{"activation": "polyrelu", "moe_layers": [0, 1, 2, 3, 4, 5, 6, 7, 8, 9, 10, 11], "normalize_top_k": false, "balance_bias": false, "vocab_size": 32000, "tie_embeddings": true, "steps": 7900, "dataset": "wikipedia_en"}
Below are experts of layer 5 (counted from 0) of a mixture-of-experts language model. Rows are named up (a neuron's input weights, with its number) and show model dimensions 48-95. Each number is 128 + 32 x the weight over its row's rms, rounded and kept within 0 to 255.
Before each expert's rows: "mostly gets" lists some tokens that are sent to it at least half of the time. This comes from a sample of Wikipedia text that the model never trained on.

# expert 26
mostly gets: " against", " between", " through", " over", " could", " with"
up0 [126 107 120 117 164 154 112 185 127 174  81 122 136 105 159 164 139 121 103 101 164 121 132 172 101 170 242 130 167 119 178 154 116 135  97 103 126 130 145 150 159 121 175  60 127 123  59 149]
up1 [195 142 135 215 128 166 111 114 159 110 145  90 130  69 124 171  62 184  72 136 112  87  89 144 120 137 144 115 113 132 105 132 129 108 121 162 108 188 162 187 164 157 168 119 174 154 103 124]
up2 [156 122 111 126 125 151 138 104 116  89 133 160 153  92 114 103 137 112 186  84 168 163 123  89 119 118 120 156 141  52  95 118 121 138 160 109 144 115 112 141 186  93 138 111 115 147 125 155]
up3 [ 97  82 130 123 117 104 151 142  65 169  65 144 164  55 149 142 184 164 110 131  93 137 123 108 146 150 131 153 113 132  88  69 134 128 140 149 161 164 126 135 154 158 163 189 156 161 200 115]
up4 [116 145  98 201 126 138 139 111 133  94 114 155 134 126 111 156 172 103  82  90  70  69 130  88 181 131 168 147 167 135 115 163 115 110 117 143 149  91 130 145  95 130 140 121  96 143 128 130]
up5 [130 132  88  89  63 119 149 111 133 124 157 155 127 107 128 140 100  91 142 109 116 115 184 133 152  76  87 128 127 126 137 173 139 176 138  49 109 136 140  99 161 115  90 116 140 104  79 156]
up6 [123 153 163  95 167 165 152 170  98 112 181  92  86 149  88 237 180 141 155 114 147 179 126 185 142 152 134 120 167 134 145 132 120 121 135 137 189 152 190  70 111 133  97  87 107 175 136 175]
up7 [126  85 154 193 124 132 148 100  81 160 147  85 114 154 100  86 143  36 116 140 177 184 162 143 225 103 107 169 163  93 109 132  92 178 169 124 160  85 167 148 129 136 105  98 183 120 141 111]
up8 [124 117 148 133 124 145 114 143  68 141 163 131  79 120 137 142 108  75  83  94 166 158 162  99  70 148  96 127 164 100 121 139 104  78 124 137 146 121 125 111 106 167 125 111 120 136 132 140]
up9 [136 164 129 159 101 137 185 112 113 109 146 108 129  97 117 111 107 174 132 112 121 193 128 143 194 135  69 177  99  78  73  86 134 121  94 141 121  64 180 135  69 108 157 123 102 114 136 151]

# expert 1
mostly gets: " /", "(", "/", ";", "·", " ("
up0 [ 90 143 162 139 114 156 139 127 134  90 133 113 105 182 110 140  88 140 118  88 138 131 134 139  75 153 113 138 100 127 175 181  95 184 206 146 160 171 157 138 179  91 131  82 180 134 158 100]
up1 [113 110 165 158 114 123 189 197 149 138 102 130  97 112  85 129  97 129 148 147  88 121 113 206  99 124 117 163 169 126  83 146  98 138 175  99 116 110 139 140 167 133 177 126 145 144 146 113]
up2 [ 78 209 140 188 163 139 120  81 107 118 124 148  94 127  79 122 156 118 126  60 148 117 168 105 123 186 140 162 160 164 161  73  96 173 179 128 137 138 160 123 169 137 163 133 154 157 118 174]
up3 [ 70 150  99 144  65 107 192  77 142 140  91 150  93 144  92 132 150 107 128 123  91 128 141 139 146 142  91 148 181 165 100 112 135 129 144 173 178 154  81 148 142 125 154 142 154 142  83 141]
up4 [ 71 107 130 112 153 145 118 136 126 123 102 114 154 112 115 141 109 131 120 118 140 116 112  63 114 106 109 132 114  72 129 125 130 138  78  79  81 122  96 103 136 144 115 125 145 183 208 111]
up5 [ 76 138 110 116  60 128 111 159 142 103 129 106  93 101  79 130  87 111 157 137 109 174 130 120 184 119 179 104 153 179 105 172 131 103 146 117 152 178 130 143  97 111  75 133 169  88 106 135]
up6 [146 143 121 143 152 120  99 139  88 156  82 104 128 134 155 125 132  85 120 121 114 138 162  97 147 142 157 136 134 119 197 108 120 112 114 131 201  63 104 181 128 189 165  90 200 121 118 116]
up7 [100 132 151 126 157  93 102 136 135 197 171  55  71 117  99 138  92 119 164 173 114 164 105 117 118 108 107 146 133 149  88  78 111 185 128  95 144 145 114  95 192 143  98 135 161  94 135 135]
up8 [128 145  62 112  86 156 158  70 126  96 196  56 104 203 191 183 149  80  39  90 156 144 189 116  33 126 132 181  93 148 145  83 142 192 180 114 157 105 141 113 132 176 106 115 174 142 146 185]
up9 [160 144 124  64 173  90 140  40 167 176 130 110  98  97 135 118 123  68 133  74 138  86 101  86  78 155  92 124 118 165 153 123 135  97  65 104 107 101 148 148 177 172 105 124 155 122 144 119]

# expert 35
mostly gets: " million", "19", "34", "39", "24", " 26"
up0 [ 95  68  92 121 176 112 133 175 144  73 208 153  74  84 118 100 157 157 105 162 124 106 150 127 127 139 130 146 125 131 137 162 135 178 101 100 150  82 129 158 173  78 103 118 219 116 103 125]
up1 [147 201 174 216 169 180 115 167 121 115 177  93 151 111 102 147 161 118  69 110 128  79 146 104 156 185  92 123 141  98  78 132  63  85 165  55 147 119  99  85 137 128  99 124 188 100 156 106]
up2 [ 89 126 103 155 138  66 144  67 108 148 134 139 145 139 174 143 148 161  97  71 113  79 132  89  76  85  95 155 165  75 137 117 118  97 118  54 165 103 143 156 175  73 115 150 133 146 129 201]
up3 [115  90 152  97 114 204 159 180 147 151 137 111 100 100  83  98 125  86  91 154 157 101 136  68 141  77  83 204 197 106 171 119  99 120 119 142 160  97  99  82 124 106  97 111  98 119  81 126]
up4 [120 143 132 160 108  98 196  71 104  94 109 130 144 150 161 141 170 112 159 141  74 123 101 126  82 103 140 179 199 147 145 154 139 129 142 143  90  72  98 151 149  69 153 137 129 169 140 134]
up5 [ 84  91 111 105  99 116 174  73  96 123 120 160 149 140 168 167 150 108 107 146 104 192 182 119 120 145  91 152 114 139 163 191 105 167 123  96 173 118 138 125  88 133  78 135  72 170  98  85]
up6 [109  86 128 125 110 151 111 145 122 141 110 138 144 112 137 148 134  70 117 123 160 133  97 119 115 132 105 151 120  96 120 135 163  92 148 154 166 133 150 179 118 133 116  62 203 113 114  53]
up7 [106  80 150 125 106 113 139 136 129 127 100  46 146  95 164  90 133 104 149 141 158 180 184 132 184 100 156 179 109 137 129 141 142 144 139 171 125 171 175  85 128 113 139  70 175 226  98 109]
up8 [167 133 117 174 105 125 100 167 131 107 119 137 145 116 170 158 112 125 133 146  85 123 124 133 123 138 113 166 153 132 124 109 149  81 158 159 157 129 154 141 105 175 114 145 104 165 180  95]
up9 [179  96  94 169 166 153 150 101 143 100  63 128  98  80  99 109 154 101 127 122 180 146 150 128 117  51 122  95 153 179 167  93  76 130 140 131  78 106  89 102 193 117 165  93 148 114  83 136]

# expert 51
mostly gets: " which", " he", " who", " it", " they", " where"
up0 [114  86 132  87 113 106  94 174 125  56  98 160 123 158 138  73 158 154 121 105  75  85 146 126  74 130  85 132  97 122 120 101 132 151  64 117  93 141 116 105  83 137 101 165 173 157 163  76]
up1 [126 169 156 134 108 158 129 161  99 133 100 106  68 174 118  79 111 106  76 129 153 123 180  78 168 120 151 107 110 140 182 137 146 108  92  59 164 131 147  84 120 149 135 115 152 163 145 122]
up2 [123 188 164 188  63  89 158 109 121 148  96 151 137 196  79 166 146  99 165 120 153 132 206  70 178 141 128 105 160 104 111  55 122 127  95 122 108 131 101 100 150 137 117 124  92 102  86 147]
up3 [ 88 130 146  94  89 122 107 113 124 165 123  72 134 158 157 100 121 136 150 147 144  78 152 129 136 104 145 113 169 152 172  87  97 151  84 184 127 152  71 146 214 140 151 137  89 183  60  97]
up4 [101 133  82 186 119 104 196 144 142 160 106  90 177 124 149  74 106 113 133 149 167 130 122 130  53  95  75 148 115 133  95 142 187 174 151 153 101  60 131 174 158 153 105  72  68 176 183 116]
up5 [114 128 165 111  91  93 122 144 152 126 130 151 189  80  94 204 149  82  93 134 124 172 103 163  88 114 120 112  75 118 150  90 124 159 120 126  99  92 137 175 151 107  88 100 144 154 146  65]
up6 [166 155 150 137 154  94 169 108 135 176 136 109 170 118 128 118 169 167 112 118 153 137 131 195 117 124 141 127 105 109 123  84 108  77 144 157  81 120  81 120  93 115  94 165 178 174 160 132]
up7 [134 129 109 147 183 122  75 117 128  46 140 164  82 195  93  89 117 120 142 131  61 159 137 210 107 123 210 160 101 105  98 126  95 166 116 115 110 149 122 129 128 106 130 147 119 189  98 150]
up8 [147  84 117 155  91  78  75 137 134 130 139 165 113 132  95 104 155 152 105 203 112 132 139 152 153  81 130 163 157 138 159 186 123  97 137 181 160 190 188 198 109  89 155  99 139  86 187  62]
up9 [154 130 132 100  54 147 120 160  98 113 130 178  63  83 108  86 116 123 153 151 146 176 123 137 158 131 156 104 142 115 115 180 147 152 176 108 146 155 167  99 101 136 133  79 154 103 110 114]

# expert 63
mostly gets: "ley", "ucci", "ad", "lin", "mathbf", "lan"
up0 [ 69 118 107 122 167 165 138 119 122 143 171  79 115 137 138 111 154 174 141 116 166 205 100 135 142  96 140 100 136 147 100 116 126 136 159  88 161 135 133 128 137 122 148 111 172 184 106 120]
up1 [122 168 173  53 110 157 112 103 189 121 141 124  78 162 193  85 127 135 153  24 142 120  82 101 110 156 109 184 148 110 105 143 114 112 133 133  92 155 108 109 120 186 161 143  90 183 133 143]
up2 [110 136  90 138 142  95 112 165  88 101  88 151 103 190 104 177 146 122 135 109 162  87 130 113 124 122 127 115 140  75 189 116 117 158 182 176 104  93 153 171 114 190 105 102 116 160 159 119]
up3 [ 70 123 147 201 171  88 179  10  42  54 152  88 130 115  76  50 107 107  78 135 116  97 130  78 145 172 123  91 143 142 131 110  76  82 145 138 140 130  94 189 173 174 120 103 161 135 132 111]
up4 [116 167 146 176  70 139 122 181 102 100 141  83 115 129 143 165 172 129  98  73 148 156 156 108  66 117 116 101 110 109 126 165 116 220 146 110 154 166 146 139 155 176 137 124  92 179  91  97]
up5 [131 168 149 111 129 163 137 198  90 114  71 103 145 114 148 122 111 163  99 161 135 134 173 130 143  71 186 193 100  74 172 152 106  97 144 132 132  76 163 163 200 158  94 193 162  79 140  83]
up6 [107 154 111  95 123  39 154 122 155 150  67 153  52 112 131 137 106 132  99  87 141 176 125 140 172 122 185  65 117 147  99 179 141 181 167 132 124 128 108 145 148 171 113 201  75 135 117 107]
up7 [123 110 134 127 136  66 173 149 124 163 129 109 112 120 103 198 180 136 149  94 155 156 105 130 107 150 116 113 157 115  93 107 121 104 108 138 106 100 171  97 128  95 150 196 134 158 116 127]
up8 [168 165  66  66 123 157 109 193 137 120 143 124  80 112 128  59 154  37 116 124 146 117 140  66 123 166 141 120 123 150 148  87 170 139 106 142 149 193 135 171 101 124  68 178 188 157  86 118]
up9 [133 117 158 129 188 198 148 121 136 154 110 160 105 116 123  91 133 148  57  88  94 102 185 107 126 182 119 144 123 159  99 151 101 147 111 158 106 135  98 141 113 105 123  91 204 152  90 113]

# expert 60
mostly gets: " January", " September", " March", " June", " August", " December"
up0 [163  79 112 116  92 146 120 120 116 144 132  93 129  91 132  88 106 108 121 140 153 118  86 114 135 109  86 206  91 161 143 150 151 105 148 167 114 124 150 195 204 108 181 127 116 118 164 108]
up1 [141 104 135 173 167 141  80 118 114 110 126 183  63 116 116  62 124 172 129 162 120  99 108  91  68 143 106 103 121 136 148 166 148 153 122 113 114 161 102 141 133 118 137 133 134 172 161  57]
up2 [132 110 179 146 103 123 134 114 163 160 138 144 101 147 159 142  86  98  81 106 164 131 166 149 154 127 157 179 151 117 171 154 182 195 184  91 141 129  94 123 127 184 140 137 137 111 153 105]
up3 [138 143 115  69 113 107 137 130 103 133 142 130  90 120 144 166  91 129 134 177  95 126 125 179 144 145 199 122 111 190  96 143 131 111 134 158  91 170 101  92 112 195 190 126  91 133 142 127]
up4 [132  96 152  76 132 137 166 123 128  99 129  77 110 148 135 137 166  96  91  62 136 125 101 119 102 150 153 105  79  88 142 128 139 106 126 106 155 132 190 100 120  91  70  97 144 115 119 100]
up5 [173 155 164  99 124  72 125 152  74  98 207 134 153 171  94  89  43 146 123 144 153 167 135 134  84 231 165 130 149 160 155 139 118 109 149 100 134 129 128 188 106 122 110 120 150 109 118 110]
up6 [ 54 163 100 107 127 168 144 167  78 177 131  54 164 181 139 108 123  68 139 148 100 172 173 129 162 130 105 187 140 144 151 114 106 132 151 121 123 119  76 138 117 162  99 123 163 173 116 155]
up7 [143 136 147 129 159  63 114 141 141 129 150 152 136 114 102  39 152 147 117 135  97 143 123 157 165 109  88 130 134  98 121 127  87 139 128 126 136 118  57  78 143 111 121 146 149  73  84 121]
up8 [135 140 135 137  98 132 109 107 113 122 159 123 164 143 110 150 141 128 114 123 112 125 154 110 142 126 173 113 153 186 122 173 117 125 156 161 123 113 166 106 158 144  99 174 123 161 140 120]
up9 [ 40 131 134 136 182 131 140  68 113  75 142 158  91 119 171 123  95 112 143  67 203 119 144  78 119 128  90 118 121 164  95 179 126 105 163 159 103  66 109  96  80 177 128 105 155 153  85 112]

# expert 20
mostly gets: " Angeles", " Santa", " Historic", "ucci", " San", " Science"
up0 [126 110  96 128 177 118 141 152  96 155  80 168 172 199 208 160 136  88 128  95 113 152 101 152 152 122 237 130 110  79 124 150 122  96 147 155 121 125 100 123 157  81  74 142 167 160 124 134]
up1 [152 198 200 141 120 114 104  79 146 136 128 106  33 174 132 137 100 150 186 110 147 154 122 179 140 154 134 199 113 112 120 173 146  76 130 101 140 154 114 109 143 112 108 131 109 117 102 131]
up2 [147 116 121 110  96  92 114 100 124 145 104 131  98 147 144 118 136  82 165  65 145 151 112  86 125 146  68 130 149 109 125 130 127 165 144  70 150 200 153 179  80 147 103  49  93 204 150 148]
up3 [179 124 129 120 100 142 148 150  86  59 137 165  58 142 129 144 136 157 125 126 137  92 135 184 192  60 117 159 136 136 115 154 121 110 105 148 123 112  96 172 154 105 118 109 108  81 109 182]
up4 [ 79 160 146 177  79 104  82 103 115 163  90 114 198 177 127 137 161 149 102 116  74 148 112 128 106 182  94 134 158 153  96 117 188 192 103 119  95 112 120  94 145 131 135 108  36  95 192 144]
up5 [127 162 197 108  93 108 114 186 116 183 116 104 116 104  55 141 170 142 114 168 167 119 136 158 119 146 138 184 169  81 147 139 176 114 121 126  90 130 154 158 170 112 139 128 129 100 122  94]
up6 [116 102  70 122  75 138 132 108 118 103 134 146 115  57 147 187  82 167 194  72 113 136 139 127 158 133  86 136 170 142 111 135 138 155 187 127 110 126 158 107  61 144  98 100 137 167  83 138]
up7 [110 133 108 176 139 153  87 138 110 174 123 190 126 120 113  76 128  97 134 132 111 168 170 116 135  89 146 141 109 131 104  78  80 137 129 115 129  68 140 158 115 127 190  79 126  70  95 163]
up8 [ 70 108 134 163  94 105 134 131 104 159 129 106 101 126 129 152 110 106 134  89 113 151  80 103 149 180 116 119  79 161 180 170 106  87 111 133  76 217 204 140 142 123 121 148 129 113 152 132]
up9 [ 89 110 119 151 107  51 167 124 145  97 135 147 194 141 138 139  97 121 124 145 128 106 148 106 170 100  58 138 113 150 114 146 163 143 118 121 124 128 146 113 111 114 164 121 153 103 119 114]

# expert 37
mostly gets: " French", " German", " Japanese", " Chinese", " Russian", " Syrian"
up0 [109 145 140 100 155 149 142 148 109 111 140 191 141  68  97 120 115 115  66  84 113 102 121  75  89 101 187 128 161 174 125 164 101 138 124 130 135  89 109 100 156 130  70  85 165 161 135 150]
up1 [120 141  85 120 198 105  70 165 130 169 103 185 115 168 146  66 155  85  93 148 125 156  93 112 136  77 136 131 139 146  77  76 124 120  91 105 132 119  79 124 151 144 140 135 126 146 186  33]
up2 [157 112 136 141 105 100 127  64  96  37  81  74 148  76 167  58 114 131 136 136  79 131 144 167 135 145  69 179 131  38 123 125 165  69 103 128 178 108 155 126 136  82 113 117 149 135 113  84]
up3 [140  95 183  98 159 106  69  64 153 123 144 176 144 164 130 135 110  98  77 130  91 144 132 145 175 127 115 117 100 121 134 145  68  98 119  85 182 167 156 192 132 126 130  82 141  92 103 104]
up4 [100  85 134 105 149 101 118 154 141  94 156 107 126 145 119  75 142 119  36 124 156 131 178 107 129 155 149  87 127 136 122 123 102  97 148 143 133  76  95  77 101 152 107 146 160 160  95  92]
up5 [107 145 116 164  86  90 208 170 166 120 146  44 148 127  96  92 160 155 125 144 152 194 152 188 121 136 137 141 139 137 141 146  72 164 141 108  96 165  97  85 180 113 168 195 107 117 166 106]
up6 [ 93 100 154 125 118 188 168 138 147 150 147 131 187 176 151 187 118 126  85  78 140 166 147 213 139 163 159 105 115  94 193 153 104 124 146 159 142  91 125 150 146 141 141 175  83 146 162  90]
up7 [186 133 120 148 152 144  94 109 139 155 171  77 136 100 103  80 118 102 120 171 127 166 166 173 142 203 158 165 136 139  76 144 133 134 150 123 134 142 173 130 129 121 164 129 164 116 177 136]
up8 [143 115  83 147  57 128  98 118 113 136 152  86  82 105 126 149 130 108 160  97 183 156 143 149 154 135 140 136 153 162 100 143 157 173 167 190 121 115 158 180 140 114  85 128  84 147 138 141]
up9 [123 157 190 121 105 120 156  55 125  28 107  67  80 178 128 168 197  88 114 104 145  47 120  89 138 125 134 129 101 139 120 123 159 162 159 101 145 128 150 155 108 152 105 110 150 131 105 179]

# expert 41
mostly gets: ".\"", " century", "\".", " Texas", ").", " England"
up0 [158  99 105 108 110 132 112 178 137  95  97  94 107  93 107 124 146 102 100 159 161 150  51 170 152  61 127 139 108 137  30 169 102 108  96  88 160 123 163  82 128 126 135  94 116 109 109 123]
up1 [113 166 152 165 155 201 176 160 109 125  78 137 117 121 124 127 170 130 181  83 115 137 108 138 129 174 128 159 133 113  42 152  81  38 134 165 180 159 121  94 178  96 201 119 190 114 152  65]
up2 [182 144 147 163  69 141 174  90  90  17 114 122 152 142 122 168 119 177 174 140 104 109 177 176 140 136  87 152 107  99 159 123  97 129 181 190  79  94  59 142 191  94  90 111  79 121  79 115]
up3 [ 85 118 170 127 185 151 164 150 117  75 171 139 103 102 127 146 150 193 131 114 151 106 150 117 161 144 133  76 133 118  23 159 122 108 111 162 122 161  90 136 121 158 165 110 117 194 122 146]
up4 [113 137 116  89  70 117  96 145 139 128 156 122  94 111 123 104  89 112 137 108  90 131  70 109 108 108 128 184 221 119  51 152 117 151 130 123 141 137 159 116 109 143 139 139  80 156 131 145]
up5 [160 122 150  90 163 154 126 137 104 115 104 137 126  89 141 156 129 122  74 149 137 128 134 119 129 108 139 168  85 102 186 143 122 137  85 103 121  92 130 182 158  80 109 120 138 123  93 105]
up6 [ 76 134 120 124 135 111 136 183 127 158 144 131  71 113  99  83 116 100 221  95 137 172 133 124 126 141 133  99  86  98 119 132 194 115 109 180  93 211 147 163 118 139 112 124 138 135 153 115]
up7 [179 145 115 196  96 156 116 162  97 146 128 148 106 139 121  84 131 102 109 122 101 163 136 144 164 109 150 112 103 214 135 161 107 161 114 163 112 125 108 132 121 141 197 144 120  94 115 132]
up8 [106 142  51  64 103 152 114 120  89 162  99  92 175 106 145 132 125  85 120 163 121 112  93 108  40 106 100 155 178 124  88 152 123 127 150 124 149 122 138 145 119 140 154 144 108 130 109 163]
up9 [138  78 102 110  71 114 184 145 115 129 188 153 170  97 139 140 117  95 185 112 114 177 118  96 125 133 139 125 148  72 141 150 148 144  84 123  85 132 205 161 150 107 114 110 117  90 173  57]

# expert 13
mostly gets: " of", " between", " during", " among", " against", " During"
up0 [124 127 136 175  91 100 119 152 105 103 122 150 108 136 164 116 130 139 149 127 164 119 139 127 118 152 132 152 176 114 139 210 150 156 115 113 129 135 175 163 158 146 143 108 128 115 125 210]
up1 [ 84 140 146 112 120 110 156 139  98 122 150  97  85 164 120 136 150  90  72  98 132 101 114 103  86 113 168 131  47 143 135 168 135 119 103  76  93 128 134 107 134 152 130 117 131 105 149 125]
up2 [124  78  90 141 152  95 146 138 128  85 111 164 128 155 127 135  98 137 131 124 100 127 130  70 104 109  86  98 123  79  50 101 108 119 172 106 132 141 103 130 102 124 177 113 165 176  72 146]
up3 [ 83  96  96  93 105 113  83  94 139 155 163 130 130 103 115  91  56  95 143 120 159 144  96 102 119 162  97 152 109 146 131 142 130  87 116 136 118 160 119 107 183 160 137 147 146 150 146  70]
up4 [144 111  96 176 136  92  95  93 130 112 105 133 138 143  78 109 132  80 105 144 123 142  67 114 178  90 174 103 158 192 135 145 110 104  70 113 120 137 153 167 116 112  92  81 113 107 173 166]
up5 [149 167 139  89 165  43 146 114  97 142 136 112 161 110  83  96  96  98  61 121 108  75 109 110 117 141 122  95 125 178 141 152 138 161  68 137 175  85  69 169 128  90 117 118 142 184 169 115]
up6 [127 144 104 130  89 138 120 126 114 114 125 143  80 110 126 120 129 152 183  81  95 151 104 118 226 120 102  99 108 118 146 142 152 130 111 148 165 173 153 103 100  84 158  51 159 136  81 130]
up7 [148 133 176 120 197 107 186 177  85 149 162 166 119 127 132 139  81  96 104  94 169 223  80 153 155 112 179 138 150 107 133 127 119 140 112 147 120  98 124  96 152 135 147  56 150 103 142 141]
up8 [124  71  76 122  87 119  93 143  76 153 126 104 137 172 132 130 161 100 163 141 145 131 121 125  79  99  59 161 195 130 125 129 127  54  91 122 118 171  96 181 149 102 126 165  99 197 143 124]
up9 [ 73 103 185 114  94 111 170 112 114 153 140  92 156 181 139 135 112 118  82 153 166 109 141  93 135 127 139 112 120  89 182 107  61 118 191 109 164 117 130 117 110  88 110 138 173 111 115 130]

# expert 42
mostly gets: "ment", "ation", "ion", "ism", "ial", "tion"
up0 [150 117 142  94 110 100 105 154 126 124 100 184 112 137 170  61 117 149 153 141 140  96 135  87 132  73 163 169  99 187  75 139 168  95  97 157 143  71  90 116 204 103 196 146  91 121 118  76]
up1 [121 185 118 168 160 131 113 123 129 142 106 168  72 151  76 131 176 144 106 104 119 167 108 133 124 170  66 140 138 139 112 138  76 138 126 126 100 111 110 153 122 134 145 115 105 149  90 125]
up2 [ 91  87 122 155 116 103 180  80 165 123 105 139 199 120  82 186 140 154 213  96 181  62 122 154 172 115 102 174 167 110 176  89 103  71 116  94 105 146 134  82 122 131 157 114  81 135 103  98]
up3 [ 82 150 137 115 152 151 161 200 108 116 167 140  75  47  66 125 119 158 126  78  90 200 161 102 178 166 149  88  86  83 157  84 113 139 138 141  88 217 138 102 115 107 163 177  98  94 160 155]
up4 [134 184 132 151  98 155  99 152 143 146 107 110 150 122 108 116 149  50 179  89 105 105 131 107 142  80 124 119 124 105 145 123  93  90 122 123 117 151 191 107 105 132 138 130 135 129 149 155]
up5 [146 145 108 164  97 136 109 123 152 119  87  99 198 135 187 130 119 127 143 104 101 129 148 158 103 128 107 140 129 118 116 147 102 182 122 105 150 126 143 121 121 107 160 162 100 132 144  71]
up6 [116 144 148 153 147 168 132 135  89  88 109 123  74 152 114 109 161 148 122 101 187 132 119  92 140 148 148 122  86 128 120  86 109 144 103  89 126 128  84 176 137 143 114  75 130 121 155  89]
up7 [ 86 155 135 162 144 163  72 152  70 136 151 127  74 159 134 139 142 115 133 176  78 105 123  58 151 124 131 179 109 117 137  75  99 160 117 149 105 204 115 181 114  87 133 148 133  91 110 127]
up8 [121 108 105 192 126 154  91  79 123 103 119 145 104 119 129 121 132 122 125 133 141 136 141  90 163 136 103 132 115 167 117  87 175 132 132  78 123 124 107 136 149 113 101 201 120 136 157 136]
up9 [139 119 166 111 152 133 111  82  90 104  78 122 115 115 127 122 104 130  54 148 128 125 122 120 199 116  86 128 119 131 129 128 161 105 127 111 156 118 158 142 128  89 118 161 104 165 115 125]

# expert 50
mostly gets: " European", " German", " African", " international", " national", "ism"
up0 [120  87 115 128 171 151 125 108 112 137  82 150 122 116 109 117 106 124 110 165 123 168 131 178 130  87 132 168 141  80 136 178 140 140 181  99 146 105 148  92 143 125 165 138  93 151  54 171]
up1 [118 134 103 133 191 129 127 125 131 106 126 127  93  93 158  75 120  81 120 102  90  99 150 122 119 137 126 146 111 145 130 129 127 166 143 114 157 139 107 116 148 106 102 150 110 176 112 106]
up2 [112  58  28 181 165 145 138 138 158  61 141 164 156  95 100 128 114 120 123  88 145 113 139  79 169 145  83 105 111 110 111 122 157 165 184 136 152 151  85  87 103 139 152 100 161 114 145 106]
up3 [123 129  69 162 111 128 132 125 116  76 105 173 140 136 123 104 166 149 149  96 148 117 131 201 170 110 126 143 113 154  65 137 139  90 148 141 167 172 108 142  75 171 187  87 162 188 101 214]
up4 [ 74 111 175 139  67  65  88 123 141 142 143 156 123 127 112 174  97 119 123 139 127 105 142 121  25 117  95 112 182 138 164 153 153 112 118 117 127 138 123 122 189 156 138 181 186 151  62 143]
up5 [101  89 108 171  46 133 133 146 167 143 128 116 142  83 171 152 109 110 139  91 170  61 156 137 154 245 175  85  91 152 110 134 185 104 109 125 110 158 102  76 151  79 143 135  78 128 126  84]
up6 [119 129  88 106 106 228 128 149 155 193 155 150 106  90 123 146  92 165 200 150 120 140 107 224 117 126 127 130  97 197 141 157  67 136 145 151 119 118 124 125 148 136  48 142 163 128 165  80]
up7 [147 123  81  82 138 131 131  68 104 124 152 158  78 137 158 137 126 137 102 125 125 129 103 133 117  99 127 140 229  51  85 102  90 216 125 108 162 136 129 140 175 138 171 121  84 108 105 140]
up8 [ 77 139  97 132 136 147 150 146 131 156  85  79 104 196 104  98 211  63 128 135 116 150 189 146 175 142 118 109 143  96 107 108 119 111 161 124  74 211 130 164 103 155 114 164 100 154 130 170]
up9 [161 106 112 142  91 102 150 110 118 120  78 125 115 100  92 107 155  95  99  41 158 113  96 144 161 128  70 102  98 199 127 163 156 131 161  68 125 150 151 126 190 170 172 128 158 138  89 100]